config = dict(
    num_hidden_layers=10,
    hidden_size=192,
    n_experts=32,
    experts_per_token=1,
    d_expert=224,
    d_shared_expert=0,
    hidden_act='swiglu',
    moe_layers=[0, 1, 2, 3, 4, 5, 6, 7, 8, 9],
    router_score='sigmoid',
    normalize_top_k=False,
    routed_scale=2.0,
    balance_loss=0.00323,
    balance_bias=False,
    router_noise=0.3,
    router_bias=True,
    init_std_router=0.0367,
    lr_router=0.00108,
    num_attention_heads=6,
    num_key_value_heads=6,
    head_dim=32,
    vocab_size=14831,
    norm='rmsnorm',
    norm_place='pre',
    norm_eps=1e-05,
    positions='rope',
    rope_theta=10000.0,
    rope_fraction=1.0,
    qk_norm=False,
    attn_scale=0.177,
    tie_word_embeddings=False,
    parallel_block=False,
    init='uniform',
    init_std_qkv=0.0361,
    init_std_o=0.00807,
    init_std_up=0.0361,
    init_std_down=0.00807,
    optimizer='soap_variant',
    learning_rate=0.00423,
    lr_mult_qkv=0.5,
    beta1=0.95,
    beta2=0.98,
    lr_head=0.0085,
    max_grad_norm=1.0,
    warmup_steps=200,
    schedule='wsd',
    decay_fraction=0.714,
    decay_shape='cos',
    final_lr_fraction=0.05,
    batch_tokens=65536,
    max_seq_len=1024,
    doc_mask=False,
    train_tokens=357200000,
    max_steps=5451,
    dataset='wikipedia_en',
)
Below are experts of layer 5 (counted from 0) of a mixture-of-experts language model. Rows are named router (the router's row for the expert), gate (a neuron's input weights, with its number), up (a neuron's input weights, with its number) and show model dimensions 0-191. Each number is 500 + 50 x the weight over its row's rms, rounded and kept within 0 to 999. Numbers have three digits each.
After each expert's rows: "mostly gets" lists some tokens that are sent to it at least half of the time. This comes from a sample of Wikipedia text that the model never trained on.

# expert 7
router:485488518497436569541513554539552519540566462489410550592495421525500544467431553458451458524417475490513525471606634529511556538590459571592527515416526515435497463544489530477536531437530446380485512598485469438502493582536476507511348478434450494533508465459497445376511475526520555540478515538451483565547512472560553529501526465513515525384523483545570446470509511561507560538443483471476547534481436465410581490468537528542493494527457436383480541401523552532519535472477422515551543512508567488548552429491486487419488492463447419498488523669557571531561522511479527501
gate0:472558510526361480533543500499513547472479521547512509579530428488443422469417486540482594470546462459461511551557472547512483383521539546518511570436466510511460558494479489462585460550503528410527496511515493463494420552469539512592446517418503547474552459474491533459511498456524556565560560551514420493550540544502510557662537480500424377498537569451526432457474494603425637432496529498477554471459467559526534520412543496525526484486478585442502442543437506490492472495470460390537532459494533464492463453576444391478477444504462502526445546540468518653551572458486477592
up0:544515549507616591496550508522575469508414533552509479389577507538579498500592517440459475478576482600500526473422494459551366469486410483456616482472571501436546459528559581510471478504476516509412552456494547568505482496511569518398483522551480484479556547548495500498483442534414486420452471500499531533412455589455434551541419524454523579477453549493568494531536506472555465521504544534589422472558486426475504505602528470546459487596530475519451512464594431510492564507460570515454434466488422479442571470480492576488485632508566532583493514494500537432532467523566447476
mostly gets: "lington", "rah", "wich", "ford", "ror", "ullah"

# expert 24
router:547502475455477468563498451462536556557495507518388427493514490446503495560443559472446505646352507589520525491603522501460537455559563525577465467496554504530513452557562439473441484503503498453580494542477449505455488474547454547511470417575465520581392512486442645447478527528474614555454545546445526561536531519572491495458445484540490569481436524474592546548507532518531605530510603561460471520525450446445540501460479466515519520588498534485592536463472602524450478537518412424522549557525555475474555418514512481460505498516464394470516471520577576546499466572544453552
gate0:503549495509511457512450489448531548540451453500529477581583551416454463582418450446434490518524614442527449545563512586473501567442447426512521534495408497569495509501504560415539583440513422509506495502410511492433512440515521464513630437520558606448541548562459574450530445508487512499561497434482432439472507506568539487472526620516533615508430460512593462481576551522504489419573520517521530484445495507524424470424476501496508544495537599537409447403543489515456542481511428487493516423471408516467536429405548424544503426514511457522570467459534474498485454459575532574
up0:499483562467438518544520535421517553459495488463507479567464481532509502469446489470521464460532518466473518486532466555487508510442507540535477493522426467496545525522486478579489503424502533450583535472511579547472535428469467429563478459436490438494510491459503476413483550393440525489542544527430496427399418576394520569593521457507453518395477578547498428375516403481581467450504565397567469571477594518478504572524515469555517461526492492462538396423495491488516606434521528453484385578563556456575564610504423474506516433440419563567463576424467517491435537543508481446
mostly gets: "pl", "chang", "ordin", "lic", "sc", "commun"

# expert 28
router:462482525479481526510481528549578491503556546525456479501524504410546525600405443486509493605400515516572563492538506573533460436529445507524533488486515532438542412515540501488451540524587463461551500459554547452445546510514429466492477466504491624516461513537458481469483513467540542576538498497510558542601465488527541526527485474490427518514499486532576552531519420550368537564439523553464537519560455437408567482388473390429510341507494450469596487446512578555522495447438506499605442466537424536548559550570494476491434501532470489601547503560469553556439593501604534516
gate0:553467470577530497524441512566421395480459602548447550577502531530542494572497481583483487519498428407490456508528502429514492508473507472474461455519471648481546560424471448490462465484500488514578442500500392550497444486491436451429460535569530558517500570524516515572511519473496518466522582419498583403431418593398451538484522570500503510391491468477442390450496495529475506495454465562575476497487524450436515467556510453485459562452379525464465501572552572447412487574551449445454527530515591533456412490548562500589479569461500559458525582511471471400459483481527488507
up0:559476431449539455508534476533537495458527346452479484488502494528548506512527634497544532503383413477521460389500434500525460507451557519494582536545461523536495524540533408421438443519670469460461568502517581444594363389513451580427433443465505491513504450469444519524507517503501493487432515485506555475485536398485565492502634541472524516433463484543471558488515527495511471543427530479548489531531591428449477554500517515482557543591433508597513507465503577470523489514441536556518557490550492482498466458552479516505526554493403592493547445554573491455546507506497593511
mostly gets: "–present", "0", "8", "6", "7", "1"

# expert 1
router:508452616468488518512591444509590430531431537458466587508607473512476516514458489456460479525439488532594538478474564540456584530503557584564469512430544500498543493547493451495521425561485520445526502472513550502525546561542447513519500461558443527436485544538509526434542408482507582533475516571512591579515569554518582537472526573493449484445467519573553515473489542457439488530456580596455506495548412391457527624413561511554529519569499476427556549463394566490529554492445405519512431474533437611423490503478493427491498545519520451452486431599477548514522505469524461614
gate0:497648443454501547578400483538520481588558565488560470519544523466475491495408550562505464641516422497507533511496496509505480524449508512486489417442486559566442475468545493469553544413552440501590504415473399530516424455518509554598517468528394520475501518570486441481572509507508573487579482474537520529435450548537481518393449532458500524481519465481545483525507521552550441464545475457452561453596517440534602519469415492444456521503568535480573461472469570571524466558560575496434468505445600494448519527474553428481536496471491391467568605479456570478565520528467394504
up0:392600496624509462438422515432514557408494568494534448441580451519465481495458572499549503458509470494495572525501447457485431438517521602457504548515606539551455497584442517472431461504480549448482455429391493417456423537523475623541491457540455410512491590529510537498545540479461397421439530512472525438500481497541516516526412443468505570498434525493529501496554528638484420456464513529529539463569539560594494528429546414500487475492468507391559528471507498564541513445450538491490500510407446510507519478460483472394577519500591474552458512466487533489435455456552530563
mostly gets: " player", " son", " President", " man", " Minister", " father"

# expert 17
router:548500500478528519533496471497573523559499523566414413548486510510485487473479554430531469508491505477590491447562646588487525437524527553459576504529533501449538517612488389493484534511556546442439487517480476478481579524422470542520413403491481475474335514548529503435478434474446536529528553590445512543453534429541558492469548523565505430469453472538565411456442510443524504536466551516499485494539502422416530542540420458475454521512484540513582521537562532527521634495474430495544439419499509559481509505583502481386494499536494400434519429593516489499585623559478548529
gate0:587489448504520506539417574481541433472508519447418464460485445521460439499532454515476580533513528491423449464522510470494482508566502508497524512469499424464537486568523458453494471562509499465495500481577567524516542458477450469431435474533493464376539503559537500426544469566586610516462504562477378528543590592457518530460561503608424562504466576464529500511453598525492514487485516581505544477397421541473496626459505533520548540461621509553556437456549448520490557488499502501375510446444419557487544386594468479504496578527594540432474429492564533508386504477480454500
up0:461530528464442401418526606480592538388419428514460492483515573507507530504464490467519514481488394467469558477452594502521477561489489476509535514514580535447507541381541507532561553420580500361544465464546556433469481555549438467544411566469558460468500489407576464531423450465580477488506506399472486397605597400457524538615536506503499474544563433450498433484475507518469432454486586427458515512492564438503516539479510478480499514477490502515444534613507517526485476534404435485528523513519445543534489523514513580509427538435534516479545454525520479478508491415523529607
mostly gets: " such", " able", " known", " well", " him", "ured"

# expert 2
router:490526507501378523460602552518539471544486497477482476497542551468587438502476493465404487578527472530503478488552550623511519516524573538472592537475543588436510437506540546485478509495519545498517471529545492495470490474529412549499512525482513510519391544439451491422519439424555505594557577521458460487550535447556491497489510600508400490409473467546547499506461472498454509520474478422481469555564417473359482525463524490481528495494443500452536517402419558477469527515428385457547418521506423447567615538594470391434492491506465502537506423490523540604497571651524535464
gate0:460543446456496463493490450475500567591521497483552449414463459523499416536498517554414549529554529480527536528475524492500666507391508534469534535442499542509503464520498541407394565575544507582511508473516548503480528470554533580418514557530483511519389520501445597454530448488403580505509504534513540447395409449518528587524453576539393588489535471642453538523562486493464435535507563568409449477522502456477484503511479437477431462495503526538567494548538462412469485480434521403523484402453547476565491513438475474468526493465526512414583549509526570530604547528487473535
up0:582522428506518583448441451499526545443469519590458574520494534515549549441466524534497500411421406523582482461509477490626452504513535547520542464559468524566485525537442504606581548455442514450462419476447519411560477536457520504528475481579484455439493507533493484589463518516603418573475476481498494594525606508491476479516587417446542486558519543515489474448482560538430480497546520479627537574505511553457408522403484445525464539504453474462495532431456624544552506492558471557615537557474453505544531539547476478556553457496473416491459358520515500477478501438576542451
mostly gets: "',", "×", "–"

# expert 8
router:524547525414423492521498561545582489559520492540453439509522545468529519437497501479432433522479480497447489467512544516475503439526569519490475473532516503507496480610575447482500500496504474463526413471506431453487448549539397548569474561498539513466446529537477471505496448485476531525622509543486511528487542532593547463456470487531524544418416505541561547524489570436455613522454636476527577504475426450374496559512450530457461447564380501444603591322488457471546530472478574504504604568468460516527584538512465503504432524544395434450485520590493522519497537491594552441
gate0:479490577511446497582439516489535395468508550573461534458523500521416545413502500528544370539477475583478465387539557468521503490439511563459550488487598544551439512509497473513523560490470479532495542548493546556531496476502533532532460541476441518531497457507518480466489467461482559483540506474479516435492497482554534481483504527548453549435598500512579444495401527436414606513458624473488505602528568479502510547475510391475420477606476512592497526493548411552583509543537558502491437538509515435586570620421461543616492473537522460482465441437587566625466506550509539407
up0:490556501405610533502483568512471611561530495491479488503492472460593489511406489558463623448508539442471482453512509451526453456453450407550482513492469554377441579517422523544516510510579479397504474531560386489522473368533430549452490474545563542482382537454444533585551507495527502537466575630457500547487480497458488481582476471510546470434408476521522518554642437484514491520557460470570530443499442513442487503567525481479556520423541456534551482430531541487513447553565482429524496486454463524389476493530568534502463519501515542481532467519491562463481501462603500406
mostly gets: "See", " Votes", " Candidate", " ±%", " MPC", " Apps"

# expert 0
router:492533509464451490500518530547564445457607540498440477476521525454587474479478497492401466528473522554466460518484613542471547511527569468579526442450477467428566491480560484457463582469574524467543457598544500458486502553489533483485497501573459515551331445481429576500483485449476525492513569547452529534471507562508553535464495497563418537451477383582549466600548533446435510502511534535526523522650513379453593536488479536485426477530385467415518499508464524583541496499417492441587559532485456567552576484545517483463543453563489496583629564547505501490474561526489540526
gate0:491507461447529516593545440492558499367488549521449511521507548522553531414470552493434549537462522550540509543447537503499482570581477483494556473480496486499511539587451451520493604508514467436457417500452561540577498508507527459509495502600544582574513463555466489594540453435532465518502520602429524595477571495531472486507476493467522506427576403485453474490512463529530462443513478504608413451535510605422513538555502507555542427436440595524437429492468507587477484478438441488516436532407468500539429536545590448455510481466447445526531517538559413494375437479373589554
up0:500493510571512491437422566491504556580552489457526462498513520380404461557519510475594487439486503424488490404519435485518368508445528580487422493540481515507469492497566540431518436508508516526573491417513439520509601498480476472533577473446448473502511522417505503447437515519451500471505460398502490442530434514514547466520434555479543490518467559548531543495454525441471595567532504487405595535553508380581540512443553501429464561490546459490530525515501477439475463564521487475501515512606526501413582446416410542498481545526573548422384491440454569491587558517624416469
mostly gets: " —;", " •;", " -;", " –;", ";", ");"

# expert 9
router:574514487459422553537533467520513462522550549445415447459452441483544531558404529420453430515480472524575538484531543618505568417530507501578590488452522524441563487489507573452480492539550447543519490493486481433490526614440469503485442499527537549526373480524486559461589513442503548581569554494459529547500541484578568497535488545540436467503411484582573490434495511523458527566423487520462548525568462467419582497484482489393487479487425481399561459479417638493539595547458415496542515548527489498542541496469524478459559490510493410521550488623600529508460524570537533465
gate0:497535499475530513446510492411556534592591531514528576511509574482492485488498461416585463505430561496389619407441476432534497513597503590454532498448406493464516477513494439421569549422452428604536488470496524505506483444420425496525453513543541539459492470546515461516467547430655603458461409500501462524531439546461479595495488484497582408352445503481559472512506501505449556542445536548534464557544437504440554488535494543508510463560488446518523475558507572569557417543484506507508432521495466468465427451596426492491534533510509548530429572468514432507546557516512521529
up0:586547569533529430491516557426531492528490476494483561535484586433400467490419586493470502431457553556533439461517505484538529436509477528410445496508496464437445507543582475540530537429462524487515568502467559441497474416458509496479505439525533416566538540423475495515522497369525555458468574535510514606553500617516557575470430479519610531463515521430484467533446573454424523470486519415411554473533504504474477424448561474462569518508566557601481403468556498472543489439447391506431477516457514475422474458407482520507504494475489573495433567473582359482530468497436470544
mostly gets: " HD", " Kitt", " Bass", " RUS", "AZ", " Olivia"

# expert 19
router:508418561518416470521565500588464467431483489507482489492636493463529512595502445435496455504443493574436446527481512550492526428526545491554587476427519502518602484547522536475495549413519541472498496450555541429456498457517495561543499479576462581518376479458425561442486488556544456570574442541493543525517566570573538536441472478521499530454502438518604482429463612478481562486450496502559514494543474485416580495535436435472493480553465464442493489459464603505552654495441459473541595461515542500555529497501431504454485463502452404527648468520566473484422582504509522457
gate0:511488542629403548511488524533471544477475560507483409437613529478454489474387500428560456582453521563461556545498459473506500508510478386526533446413519596523513420575426564593573505539516430518507539487401540556503494555513543527455524539496486503415474537545446551477500450574410558577504537466478488491497465546512485422510484478541578481473423518513432449458465424481528392468516406390490485494417493538501512585528559469486520547470451432597500532509532542454516543469506423544454512583473520440514427556476470597447513577588528510530520525509539462562442484610459485479
up0:365442505502513458489545572469526508424502427508420538577455515522513611466599537423453463497583533420577486435454572452479396526496443468500474500488496507529402611500570485492557470489503451481479504522501443395500420419495515490587451478446555497530593478404425485550513526536463513435566512473600540534502481460517437494527489532479549445462533477522603475472573556555454568441403610523508425635440528414448503465474517560510522519464600528496438442474508465482523452473510550475490462550510481555491485562392476588492474445540507470457469466502520509537475536448571520493
mostly gets: " |\n", ":", "):", " :", "|---|---|---|---|\n", "|---|---|---|\n"